From a checkpoint of a small mixture-of-experts model trained on Wikipedia: a softmax router, a shared expert of 384 neurons.
Below are experts of layer 2 (counted from 0) of a mixture-of-experts language model. Rows are named router (the router's row for the expert), up (a neuron's input weights, with its number), down (a neuron's output weights, with its number) and show model dimensions 192-255. Each number is 200 + 20 x the weight over its row's rms, rounded and kept within 0 to 999.
After each expert's rows: a language model's description of what the expert responds to; "comes before" lists some tokens at least twice as common just after its tokens as in all text. This comes from a sample of Wikipedia text that the model never trained on. Tokens count by the router's weight.

# expert 31
router,186,218,177,190,192,208,168,202,179,229,224,205,175,206,210,182,181,194,213,199,212,187,204,191,209,222,197,182,196,206,217,201,191,203,187,193,188,177,208,193,167,205,196,181,195,211,207,205,240,195,179,236,183,150,166,199,187,239,213,248,195,182,195,190
up10,201,211,199,198,186,207,215,180,196,246,205,192,160,174,244,187,187,194,185,223,202,200,212,239,157,198,209,186,226,209,162,180,195,206,189,181,150,196,197,200,205,205,194,208,211,223,185,202,229,179,194,193,167,155,187,159,250,233,184,166,174,208,226,194
down10,202,193,185,194,197,179,206,185,179,223,194,247,188,192,200,210,209,252,245,179,213,197,180,177,239,234,221,193,198,209,227,202,202,197,192,188,220,205,222,206,166,212,222,206,199,209,199,186,192,177,208,202,189,192,182,204,224,191,218,202,195,194,183,188
up11,183,213,187,180,206,220,251,189,252,207,174,196,211,195,201,193,193,208,163,210,208,152,156,190,177,198,208,186,184,185,189,208,158,199,194,166,182,185,206,229,178,225,195,231,185,183,191,196,211,216,250,200,188,152,211,225,184,233,249,202,205,191,200,181
down11,186,169,199,159,221,227,190,179,226,186,170,211,201,156,158,225,174,198,212,201,221,166,186,201,215,218,226,204,202,193,238,206,267,185,230,199,197,200,229,194,231,206,174,190,169,199,188,218,213,221,210,190,196,208,238,195,188,198,178,205,185,218,193,213
up12,201,202,203,214,222,199,216,212,224,238,197,197,177,217,220,201,218,203,208,208,144,226,174,195,162,213,192,202,173,197,227,199,191,212,203,196,161,180,208,217,203,226,187,214,220,206,217,180,223,192,189,223,182,161,191,181,217,242,213,199,210,203,220,180
down12,176,192,198,214,198,227,204,203,187,216,182,213,197,213,207,164,186,211,189,220,237,166,192,221,208,174,201,165,241,200,217,169,180,210,161,208,212,193,220,231,209,228,186,204,217,186,174,186,186,207,195,210,222,186,175,198,214,190,229,197,195,190,219,175
up13,228,208,184,210,220,187,221,205,243,195,228,187,226,197,188,208,218,184,194,209,216,164,208,172,200,257,213,201,203,186,184,209,190,207,187,206,187,197,212,200,206,197,194,184,204,243,190,197,204,197,232,164,197,194,162,202,211,208,218,175,203,195,203,209
down13,215,236,207,198,194,213,177,191,200,197,206,222,207,198,245,195,188,201,212,196,186,195,199,205,203,203,189,187,161,169,220,134,208,198,230,219,167,212,214,195,167,182,186,144,209,226,184,223,202,219,187,202,192,190,213,190,180,206,211,210,209,224,195,203
up14,166,205,176,203,230,185,219,201,204,225,224,205,179,203,220,152,226,217,186,218,206,170,175,212,185,207,170,185,227,188,226,204,189,189,203,217,170,211,187,159,179,211,175,213,200,221,206,204,215,185,141,228,217,167,211,216,209,195,191,200,195,197,199,186
down14,226,238,171,224,206,170,192,152,203,206,189,189,211,202,193,199,197,213,171,191,207,177,187,190,200,213,196,201,205,181,197,184,207,198,190,219,181,213,199,184,194,186,186,185,167,208,223,218,207,228,205,201,218,201,224,212,191,204,204,215,215,185,190,237
It responds to: Infobox fields, coordinates. Field labels, section headers, table dividers and degree or minute signs in structured entries, e.g. Employees:, ==See also==, °N.
comes before: "\n", ": ", ":", "\n\n", "==", " =="

# expert 23
router,202,225,184,206,189,245,197,181,183,247,221,198,194,216,182,179,184,220,213,187,189,212,193,195,205,211,194,229,217,191,222,203,183,210,187,183,189,170,176,187,181,207,195,205,213,230,207,232,227,217,217,193,173,154,221,214,181,221,196,192,192,208,216,176
up10,189,231,202,178,224,165,202,188,214,193,195,221,203,199,213,207,204,203,211,197,193,197,201,191,204,237,198,210,226,207,218,182,188,208,179,206,230,200,199,211,201,211,190,198,239,191,216,196,223,171,183,192,171,208,169,191,191,237,172,225,199,246,220,195
down10,216,214,228,233,234,210,184,205,216,187,201,205,175,187,195,232,197,215,194,213,190,196,206,206,201,208,165,201,201,221,222,180,237,167,213,201,211,187,200,175,208,209,230,203,189,229,205,230,233,226,231,191,189,233,217,199,213,226,207,209,225,221,198,219
up11,190,215,197,175,188,181,185,192,216,238,180,198,170,214,154,189,203,203,159,183,191,191,210,185,211,190,241,180,235,235,195,219,216,175,194,174,182,199,196,216,232,189,220,174,195,222,214,172,208,208,188,188,167,192,206,235,203,205,193,210,197,202,224,201
down11,202,246,184,177,221,234,228,212,174,222,185,214,191,215,208,191,234,210,176,221,194,248,148,224,211,202,221,209,184,212,185,173,208,229,209,178,242,211,188,216,182,197,209,212,164,200,164,211,204,199,179,175,180,187,193,168,198,158,224,186,225,163,216,222
up12,184,199,160,227,179,228,207,222,226,192,214,254,188,193,188,189,189,210,253,196,210,187,187,178,213,182,210,179,244,159,201,199,162,219,222,214,236,186,164,174,181,203,200,200,162,197,181,195,230,203,205,188,207,164,187,197,220,240,190,208,202,210,203,190
down12,214,210,225,189,209,210,177,228,225,217,196,197,193,180,253,203,201,228,216,219,234,201,188,245,208,202,200,176,196,160,200,185,159,223,213,209,182,217,182,219,233,179,149,154,176,183,219,194,211,191,215,207,170,159,234,196,213,234,204,197,207,208,180,191
up13,167,207,173,195,212,203,229,200,208,236,211,218,167,179,207,154,192,200,191,203,184,183,187,209,211,227,228,195,181,210,219,202,213,218,194,189,217,210,190,204,211,219,198,172,190,207,233,189,247,216,196,220,195,162,187,193,166,200,190,250,216,179,224,195
down13,180,195,171,216,197,192,214,208,183,180,163,161,159,216,177,178,206,156,185,227,147,218,172,200,182,190,218,195,208,204,198,203,196,197,214,188,207,173,183,202,210,188,205,210,198,165,190,202,182,206,241,176,218,201,192,201,185,223,209,225,208,213,191,223
up14,220,188,217,223,204,229,163,257,209,225,220,225,234,195,168,183,182,225,214,197,230,217,224,166,207,198,217,189,217,176,200,208,237,209,205,174,195,220,179,184,198,240,209,211,215,201,221,188,170,202,210,222,200,171,225,245,219,218,200,203,182,180,215,196
down14,212,200,177,198,215,184,197,156,203,174,210,185,195,216,186,176,192,196,220,194,239,178,187,205,188,178,193,243,233,232,199,179,178,189,191,236,162,193,174,182,222,184,209,205,233,215,215,188,165,212,200,177,190,214,200,190,171,216,162,208,212,182,192,190
It responds to: Table cell separators. Table separators " | " and the cells around them in sports statistics tables, including zeros and name endings before a bar, plus some short function words.
comes before: "0", "1", "2", "3", "4", "6"

# expert 13
router,205,203,187,221,178,243,180,185,177,249,221,184,198,195,221,178,189,212,211,184,209,222,199,171,182,242,226,221,220,155,195,191,177,187,191,164,162,182,185,180,172,181,176,185,210,203,199,196,176,234,156,221,143,163,210,196,228,241,229,201,181,211,199,206
up10,214,223,206,199,175,193,206,158,242,181,219,180,201,198,225,194,210,203,175,162,235,166,171,166,210,218,216,205,202,233,177,182,219,162,177,202,187,198,206,223,218,190,193,211,176,222,194,194,214,198,237,214,190,175,222,224,201,205,225,188,154,225,198,190
down10,210,194,172,213,222,206,189,200,163,177,192,226,221,167,197,165,201,239,212,218,204,193,219,170,227,192,180,197,227,152,260,219,187,175,216,209,201,185,176,204,182,218,235,198,212,213,178,198,192,213,182,237,201,190,223,208,177,188,204,197,193,188,191,196
up11,199,192,186,180,207,195,208,195,205,187,226,184,227,180,214,192,193,226,190,181,197,196,235,222,195,195,237,191,205,198,192,215,201,180,191,231,231,179,175,200,207,173,179,173,213,225,224,206,201,194,177,209,189,210,197,213,217,191,198,213,212,162,184,220
down11,185,192,211,184,171,216,216,217,193,194,214,197,192,184,207,188,171,214,193,199,191,186,194,205,183,184,182,180,221,193,201,203,162,211,188,208,215,197,199,182,203,230,221,202,216,224,174,189,201,173,206,170,201,208,190,164,202,202,193,187,206,214,191,185
up12,175,213,198,217,210,188,189,197,235,216,206,226,196,203,176,185,170,185,195,175,248,203,230,188,199,207,190,196,162,255,212,180,207,213,222,180,195,193,207,201,185,191,191,211,250,213,182,173,188,165,201,177,210,173,217,218,179,229,195,184,188,220,205,211
down12,192,216,202,230,186,198,241,221,198,200,234,186,189,206,210,207,234,186,206,207,189,195,192,211,162,242,206,184,158,215,185,201,196,168,225,224,190,200,195,184,219,232,224,191,234,204,189,220,212,199,207,205,222,201,201,182,171,187,176,193,181,219,184,194
up13,236,199,196,206,204,208,178,192,192,207,175,227,169,250,202,221,173,215,191,203,188,152,185,188,175,188,209,201,238,209,186,145,187,171,192,198,165,199,188,194,173,206,170,211,194,206,188,209,214,186,178,197,191,194,187,206,224,196,189,191,210,223,221,185
down13,217,194,227,160,205,168,229,213,173,178,206,211,172,188,238,180,186,187,171,173,196,210,231,186,193,212,172,191,178,181,208,195,156,189,195,168,191,212,160,198,150,166,207,192,197,222,200,176,194,169,188,226,174,237,180,197,188,205,208,213,174,178,203,199
up14,201,195,211,202,187,214,217,207,205,233,190,179,214,181,217,146,215,201,224,186,190,188,185,218,167,205,244,182,227,206,165,163,167,183,186,237,219,179,189,221,209,213,172,194,209,188,198,205,197,232,216,209,184,159,199,196,237,202,212,188,206,203,189,200
down14,180,199,226,232,185,227,203,189,217,211,180,172,232,206,206,214,190,188,214,192,208,237,173,218,200,232,234,180,177,183,217,180,216,195,206,208,217,197,198,176,175,212,181,178,200,187,225,170,170,196,222,207,214,232,225,160,247,202,215,196,188,194,204,220
It responds to: Numbers in tables. Digits, decimal points and spelled-out numbers in statistics tables and results, e.g. 46.4, 80.31 m, three, five.
comes before: " | ", ".", " |", "| ", "; ", ") | "

# expert 17
router,198,209,175,223,221,235,213,184,219,228,194,209,229,208,207,159,174,221,172,186,209,193,216,177,203,232,215,227,190,177,191,204,165,198,173,177,186,188,189,185,196,208,188,177,200,199,215,189,220,207,195,173,175,149,193,241,201,226,230,194,184,184,227,180
up10,204,224,163,213,165,216,213,245,237,232,208,219,177,176,203,164,216,212,215,204,199,212,220,225,221,210,229,234,203,201,223,196,198,183,200,177,206,186,159,203,197,215,170,218,184,199,194,177,147,201,182,172,213,174,170,230,178,214,216,204,183,202,210,196
down10,221,187,219,189,211,215,165,168,144,176,192,165,216,222,187,212,165,190,229,182,201,195,179,185,197,218,243,191,191,198,186,192,218,202,200,238,214,183,246,211,199,163,186,187,220,198,216,206,232,181,211,185,179,215,235,173,193,185,186,210,206,199,225,188
up11,194,204,180,209,177,248,150,186,222,161,219,216,213,229,189,214,199,207,193,192,181,208,219,205,211,198,205,245,183,173,211,173,189,235,180,197,177,226,218,195,184,216,216,204,178,185,206,197,235,183,210,201,203,179,178,170,186,197,207,205,202,227,215,150
down11,206,200,215,177,227,208,218,191,174,257,136,177,179,191,196,163,179,175,194,204,212,181,234,192,183,221,212,176,181,209,202,192,239,198,224,180,223,196,204,232,229,208,203,206,208,221,202,195,160,192,198,193,196,243,222,217,216,208,175,212,199,200,197,236
up12,204,207,179,202,180,197,203,221,245,220,193,189,227,204,228,173,193,227,181,186,216,188,185,204,201,195,203,235,265,195,159,212,172,201,200,183,213,168,164,209,196,202,208,173,204,203,167,195,209,204,175,206,174,201,211,185,202,195,218,187,168,184,219,204
down12,236,195,206,191,201,204,232,207,180,188,189,166,195,214,187,212,192,190,205,191,198,213,203,197,184,219,171,188,161,227,200,201,215,207,179,219,210,229,224,204,186,195,208,219,173,216,236,202,183,211,208,177,209,199,207,222,182,184,188,210,223,224,178,169
up13,244,216,212,260,219,174,190,200,185,210,209,226,229,197,226,179,208,206,204,200,244,209,209,180,191,169,190,220,212,176,185,183,208,195,218,204,176,207,181,166,201,197,191,199,172,226,196,198,152,205,188,240,190,218,203,169,194,192,231,175,191,226,220,201
down13,198,203,187,218,224,216,208,206,206,191,233,170,184,182,194,207,182,212,195,183,222,171,179,197,210,195,210,194,185,227,193,194,173,200,174,192,243,167,202,206,192,191,186,192,171,200,195,215,210,196,220,209,218,183,181,229,197,201,206,208,191,168,197,197
up14,225,174,240,230,185,198,170,205,229,209,215,199,217,184,193,182,203,203,187,205,207,169,218,195,207,206,171,189,230,203,219,207,213,196,199,184,227,178,170,207,166,177,211,187,165,185,206,177,216,208,184,199,215,180,194,205,168,197,245,196,215,214,211,179
down14,185,184,157,180,199,204,233,168,188,187,225,197,203,227,203,216,177,204,206,226,210,213,193,182,196,225,232,225,171,191,190,194,191,213,206,187,201,208,239,201,191,195,176,204,222,195,213,200,203,178,193,170,191,230,191,215,206,205,201,227,207,202,169,195
It responds to: Digits after leading one. Number pieces that continue a number, mostly the last three digits of years or counts after "1", such as 1|962, 1|845, 1,|553.
comes before: ".", " | ", "–", " |", ")", ","

# expert 18
router,213,212,168,217,207,238,187,187,228,224,207,174,185,216,187,144,200,206,213,203,218,191,206,189,219,234,204,223,211,185,212,179,214,196,208,182,183,204,173,168,166,214,204,195,181,208,200,204,218,196,192,193,199,139,188,197,209,212,223,232,176,192,217,169
up10,211,181,151,173,209,215,227,231,212,179,213,243,174,190,196,209,169,200,220,209,189,201,195,162,192,231,226,198,227,231,208,183,203,233,174,201,197,194,231,196,200,206,189,233,181,212,178,227,174,233,213,192,185,182,182,205,216,215,189,221,180,193,211,200
down10,243,203,214,190,211,197,212,194,213,203,172,211,173,177,215,177,186,213,202,194,225,228,222,188,210,206,211,214,177,191,222,184,214,241,181,240,221,211,196,191,222,210,215,228,198,170,179,190,183,217,210,180,196,218,198,185,218,186,199,187,233,213,199,218
up11,191,234,226,195,158,250,188,194,202,206,209,182,195,208,213,186,208,194,192,204,231,165,217,166,219,202,195,194,243,165,199,190,217,258,189,204,188,190,174,200,165,204,198,220,219,230,174,201,249,205,196,208,198,197,194,172,237,212,229,221,194,230,195,240
down11,199,230,205,182,183,206,197,206,193,188,249,179,179,196,205,170,204,233,139,237,215,188,178,159,217,188,210,182,189,201,218,197,199,183,237,162,203,164,191,169,190,218,201,177,183,188,218,175,200,182,204,179,166,201,223,203,192,210,203,212,196,228,199,193
up12,170,165,198,196,192,189,193,204,213,211,194,169,249,196,161,216,200,190,166,188,188,193,220,202,217,218,203,208,234,196,189,233,189,175,226,190,206,189,171,209,184,209,197,177,199,177,195,166,191,183,190,205,217,201,205,215,193,212,227,203,163,181,171,206
down12,204,185,230,235,203,190,215,222,191,190,202,240,191,224,216,210,172,205,225,174,223,214,169,209,184,195,213,211,178,188,229,222,214,214,194,169,195,228,203,203,189,212,201,238,168,192,200,216,223,198,211,236,210,215,201,181,162,195,217,205,171,189,187,172
up13,214,203,180,186,169,182,190,217,166,212,190,209,192,201,184,193,201,213,189,182,194,163,197,196,204,223,249,196,211,201,168,217,216,207,218,180,239,217,192,200,171,182,181,211,204,214,206,190,204,180,130,200,210,200,195,206,247,200,193,203,182,233,201,190
down13,201,225,215,190,246,214,194,226,211,202,240,184,181,201,247,210,168,198,221,198,190,220,204,196,203,181,205,174,203,200,213,203,215,191,193,230,183,234,227,188,179,191,196,207,190,206,196,226,196,213,202,197,194,161,223,195,170,198,193,182,190,193,214,205
up14,166,223,191,216,251,201,215,185,205,203,203,210,204,214,182,193,199,198,224,175,193,216,202,213,204,190,202,147,258,182,222,209,169,155,196,211,175,179,223,198,179,150,170,165,180,179,194,186,189,212,211,208,200,196,191,191,215,201,208,203,189,187,185,185
down14,195,196,199,182,199,204,203,204,208,166,181,175,199,212,224,220,223,237,199,205,221,192,216,221,177,222,212,207,231,201,269,171,216,165,182,191,216,199,189,160,195,224,227,207,210,203,237,233,203,202,198,192,242,237,215,198,167,194,216,245,217,206,190,185
It responds to: Dates and compass words. Day numbers and year pieces in birth dates and tables (March 21, 2008), plus compass words like South, Western, northern.
comes before: ", ", "1", "′", "2", "–", "°"

# expert 27
router,217,228,206,224,205,233,199,188,206,216,223,189,211,227,182,205,206,211,194,161,211,206,159,194,217,189,213,219,211,203,187,179,213,209,167,160,181,203,181,181,206,185,174,196,186,207,191,196,209,198,195,209,173,188,174,229,215,228,224,181,172,199,235,174
up10,190,201,215,232,212,212,215,198,223,211,229,219,185,193,210,180,182,209,193,154,219,199,201,201,253,195,202,203,193,214,211,180,206,226,224,212,177,213,181,193,197,205,199,186,231,209,178,192,207,195,182,201,199,187,204,233,210,184,189,194,217,191,237,197
down10,219,201,238,225,226,186,211,173,224,194,240,168,198,169,224,175,182,188,165,198,213,163,187,211,204,207,179,207,203,200,214,221,204,172,192,187,122,193,210,175,213,194,166,180,221,220,196,226,191,184,177,227,206,177,227,154,216,209,184,200,219,190,192,167
up11,222,202,199,200,216,209,213,195,214,179,208,226,186,216,207,115,213,212,217,227,202,180,195,185,207,225,206,229,198,206,209,192,223,243,182,221,185,176,214,182,221,203,223,183,216,190,212,218,182,201,215,181,239,199,204,193,205,232,169,210,186,178,211,191
down11,177,171,211,250,178,195,167,209,187,181,210,173,248,180,176,178,206,193,207,197,206,228,183,199,238,230,173,190,183,184,201,198,237,224,220,204,201,189,240,162,242,185,214,218,216,177,214,208,204,173,199,222,200,158,190,208,234,211,181,200,189,188,206,202
up12,221,176,186,171,245,217,218,201,196,220,200,190,170,228,209,205,200,231,198,192,207,224,185,188,223,180,214,211,208,199,235,195,199,228,223,219,184,189,175,190,180,213,188,222,185,204,227,198,204,212,204,153,193,152,200,191,218,198,188,187,187,197,198,184
down12,210,165,212,206,188,226,195,201,248,202,205,184,227,198,199,199,233,183,211,215,214,161,215,211,223,218,239,181,159,225,208,177,196,195,217,185,152,205,210,203,206,221,192,179,226,236,187,213,191,182,229,184,217,219,206,174,192,173,194,191,208,196,216,166
up13,179,167,194,219,189,171,224,176,240,194,178,226,200,210,200,207,192,212,178,196,227,200,187,171,204,217,225,223,236,211,155,174,153,188,197,174,175,167,200,201,189,199,193,222,189,193,236,199,221,201,163,199,184,214,227,206,173,203,211,162,201,183,226,177
down13,211,159,233,206,178,196,209,206,210,186,200,211,195,229,220,221,184,212,192,182,192,193,205,189,190,205,194,173,196,198,197,179,234,225,190,247,210,200,199,175,161,218,174,204,204,234,220,209,232,205,198,173,195,177,184,168,241,179,223,193,212,221,210,177
up14,212,215,201,189,211,193,207,191,214,190,202,220,156,245,195,216,162,237,160,240,221,202,202,180,190,195,227,222,216,192,199,226,203,210,219,247,216,197,202,194,193,224,209,214,186,224,213,228,211,173,208,187,139,203,204,185,186,196,192,208,199,183,208,192
down14,203,209,182,180,175,194,206,190,223,217,221,240,187,153,213,183,209,208,176,235,232,206,192,222,232,229,256,209,199,217,190,168,200,225,209,185,200,202,197,207,209,169,221,182,220,160,188,174,217,184,217,199,206,202,153,192,224,226,199,176,205,190,214,184
It responds to: Section heading markers. Wiki heading markers like ===, ====, and ==, plus opening parentheses, quotes and (born before names or dates.
comes before: "1", "2", "\n\n", "The", "20", "4"

# expert 15
router,210,200,206,181,186,230,159,190,178,192,232,171,189,203,188,215,175,200,210,188,188,211,174,197,180,221,192,218,220,193,209,189,168,201,195,164,184,208,193,183,189,177,161,199,192,235,216,189,222,191,153,203,173,163,205,199,209,224,248,210,184,212,177,183
up10,207,190,176,227,196,227,210,204,228,207,204,209,240,221,178,209,170,192,184,184,239,211,198,175,220,230,198,196,230,219,165,201,162,196,174,189,169,201,206,188,202,228,205,153,223,189,177,194,227,185,205,207,176,187,186,209,211,173,183,194,193,192,183,207
down10,199,193,197,174,219,214,214,158,177,197,209,165,188,184,205,212,229,176,206,186,191,210,157,198,230,205,200,170,238,199,229,216,144,188,217,213,173,182,195,207,146,196,198,157,194,194,212,225,241,199,190,186,173,184,199,206,180,179,221,215,209,208,186,202
up11,208,201,189,235,188,226,150,212,196,232,205,222,171,241,224,199,190,188,199,225,236,191,202,193,192,207,208,210,184,217,193,226,180,206,200,189,208,195,207,151,176,196,177,204,175,196,182,194,236,210,233,226,190,202,199,242,169,206,215,241,227,203,222,217
down11,195,193,202,198,207,241,224,183,217,206,189,219,223,187,174,233,207,179,229,228,185,192,232,185,207,216,230,181,219,203,198,166,199,195,209,209,193,186,164,205,218,190,203,210,196,180,233,188,204,177,223,181,179,213,181,248,204,188,218,176,184,183,215,211
up12,197,199,186,177,193,215,202,193,220,188,204,188,148,186,157,179,183,190,187,174,204,196,183,142,165,188,201,214,197,220,208,191,212,180,191,212,176,213,206,197,183,224,201,169,159,203,208,224,202,202,213,177,187,186,205,244,221,230,209,186,149,231,243,193
down12,189,236,213,192,189,180,183,203,186,186,188,176,178,205,205,220,191,204,214,230,201,229,163,191,240,185,201,238,210,194,207,180,195,192,186,198,202,202,177,222,226,208,172,205,199,208,153,193,231,199,151,231,186,209,196,198,195,159,209,161,175,199,194,189
up13,186,205,195,171,193,175,207,239,192,216,176,203,197,165,199,203,211,211,221,152,219,184,176,210,230,224,226,211,170,209,199,196,207,191,192,187,235,222,204,218,192,217,207,167,207,191,233,203,169,215,208,216,199,198,221,220,206,249,188,229,235,193,199,200
down13,202,207,173,194,204,189,197,243,221,194,212,181,197,214,198,229,198,184,210,207,186,221,204,169,150,205,211,192,215,201,215,191,199,196,216,210,192,212,193,177,207,219,220,199,165,183,211,213,196,196,191,196,234,217,188,204,161,195,201,185,235,189,174,185
up14,228,232,203,203,195,228,219,182,181,206,181,188,167,194,190,204,200,183,235,210,200,189,172,201,250,223,205,197,175,205,196,165,181,228,175,208,215,228,215,204,210,192,207,203,196,194,196,170,228,176,195,182,182,194,217,225,225,213,197,209,197,202,199,183
down14,174,218,162,217,218,182,222,203,194,186,205,179,160,213,186,226,194,216,182,206,211,169,209,214,178,208,180,186,214,193,176,181,185,236,213,189,172,187,151,195,222,217,235,155,183,201,176,220,188,192,221,190,192,192,201,189,209,208,219,219,201,188,177,212
It responds to: Separators in data. Separators and spacing before numbers in tables, taxonomy and climate data, such as | , ; , ): , ( , ft, plus plant-description words like branches.
comes before: "1", "0", "2", "3", "4", "5"

# expert 24
router,185,202,169,212,203,251,192,194,236,236,227,191,177,188,241,179,191,214,237,204,214,189,165,168,220,209,221,213,200,158,184,176,190,204,193,181,202,160,177,206,170,181,203,202,215,208,178,184,213,197,179,209,177,171,218,211,192,237,248,195,184,165,211,170
up10,205,179,216,198,206,165,186,168,201,200,206,212,171,199,206,233,187,203,220,183,179,181,225,193,192,189,183,190,207,215,254,213,196,202,219,189,215,232,176,200,206,199,197,187,178,188,235,199,198,174,178,175,205,164,237,210,185,216,195,245,239,207,205,179
down10,229,198,153,216,198,188,185,205,197,207,191,169,214,235,196,222,182,190,204,193,203,203,200,170,183,169,187,181,202,234,256,190,189,232,212,202,229,203,199,181,204,169,194,231,195,209,188,214,209,162,240,219,181,209,228,169,199,199,197,189,231,214,201,179
up11,226,209,220,196,191,208,226,196,223,225,171,157,232,176,218,196,167,204,212,205,194,179,215,193,196,218,191,202,211,199,244,184,208,195,198,219,174,236,158,212,192,186,187,179,227,201,199,211,192,159,224,238,201,216,198,216,182,211,229,197,227,156,213,221
down11,211,228,181,201,192,218,212,180,193,181,218,210,179,222,199,236,169,215,194,198,201,208,165,187,183,199,227,134,201,182,190,208,245,188,197,189,220,228,194,179,198,169,200,170,151,187,218,204,196,209,188,211,224,224,221,182,176,189,214,207,203,196,201,190
up12,210,218,192,203,205,206,196,183,186,200,207,160,179,193,223,158,184,207,177,224,195,180,182,156,169,194,167,212,185,207,170,205,214,185,183,187,191,220,214,172,212,216,207,207,226,205,160,219,219,186,221,223,181,190,210,214,197,222,216,245,194,182,197,191
down12,239,203,233,178,156,195,193,206,192,159,198,251,187,194,202,187,177,191,224,182,201,177,207,180,188,189,221,146,198,165,186,187,154,211,176,194,191,180,185,229,185,241,198,187,202,197,229,197,222,210,208,182,182,213,178,169,203,178,202,192,211,215,202,210
up13,253,204,198,206,205,164,194,206,187,215,199,207,198,196,227,210,222,182,189,209,217,166,191,153,225,227,210,162,218,220,200,193,203,219,161,188,214,217,244,181,164,217,225,210,215,240,221,159,212,221,183,212,192,191,162,208,215,185,175,240,229,217,201,191
down13,244,178,190,191,213,209,182,166,202,200,209,207,217,185,225,168,209,209,218,169,204,213,178,225,221,188,167,177,222,221,197,220,198,215,200,238,184,197,213,219,206,208,192,179,205,184,202,209,221,201,198,208,137,198,210,209,202,221,217,191,220,214,188,213
up14,197,214,191,216,217,203,200,189,200,217,221,229,187,206,187,187,198,217,161,217,233,214,190,184,231,212,205,194,221,223,163,185,172,233,183,222,172,178,201,181,202,195,170,216,172,217,243,209,196,193,199,186,179,205,163,192,211,235,223,210,197,197,196,188
down14,214,229,212,195,225,195,209,223,227,207,178,171,196,176,214,212,169,161,201,201,205,201,225,224,216,188,176,218,228,215,219,218,224,214,182,204,194,199,197,213,192,237,207,206,172,167,152,178,229,207,203,241,215,224,199,193,200,194,195,194,190,199,206,232
It responds to: Election table separators. Spaces, pipes, commas and percent signs before numbers in election results and statistics tables, as in 325,416 or 75% |.
comes before: "2", "1", "0", "3", "4", "5"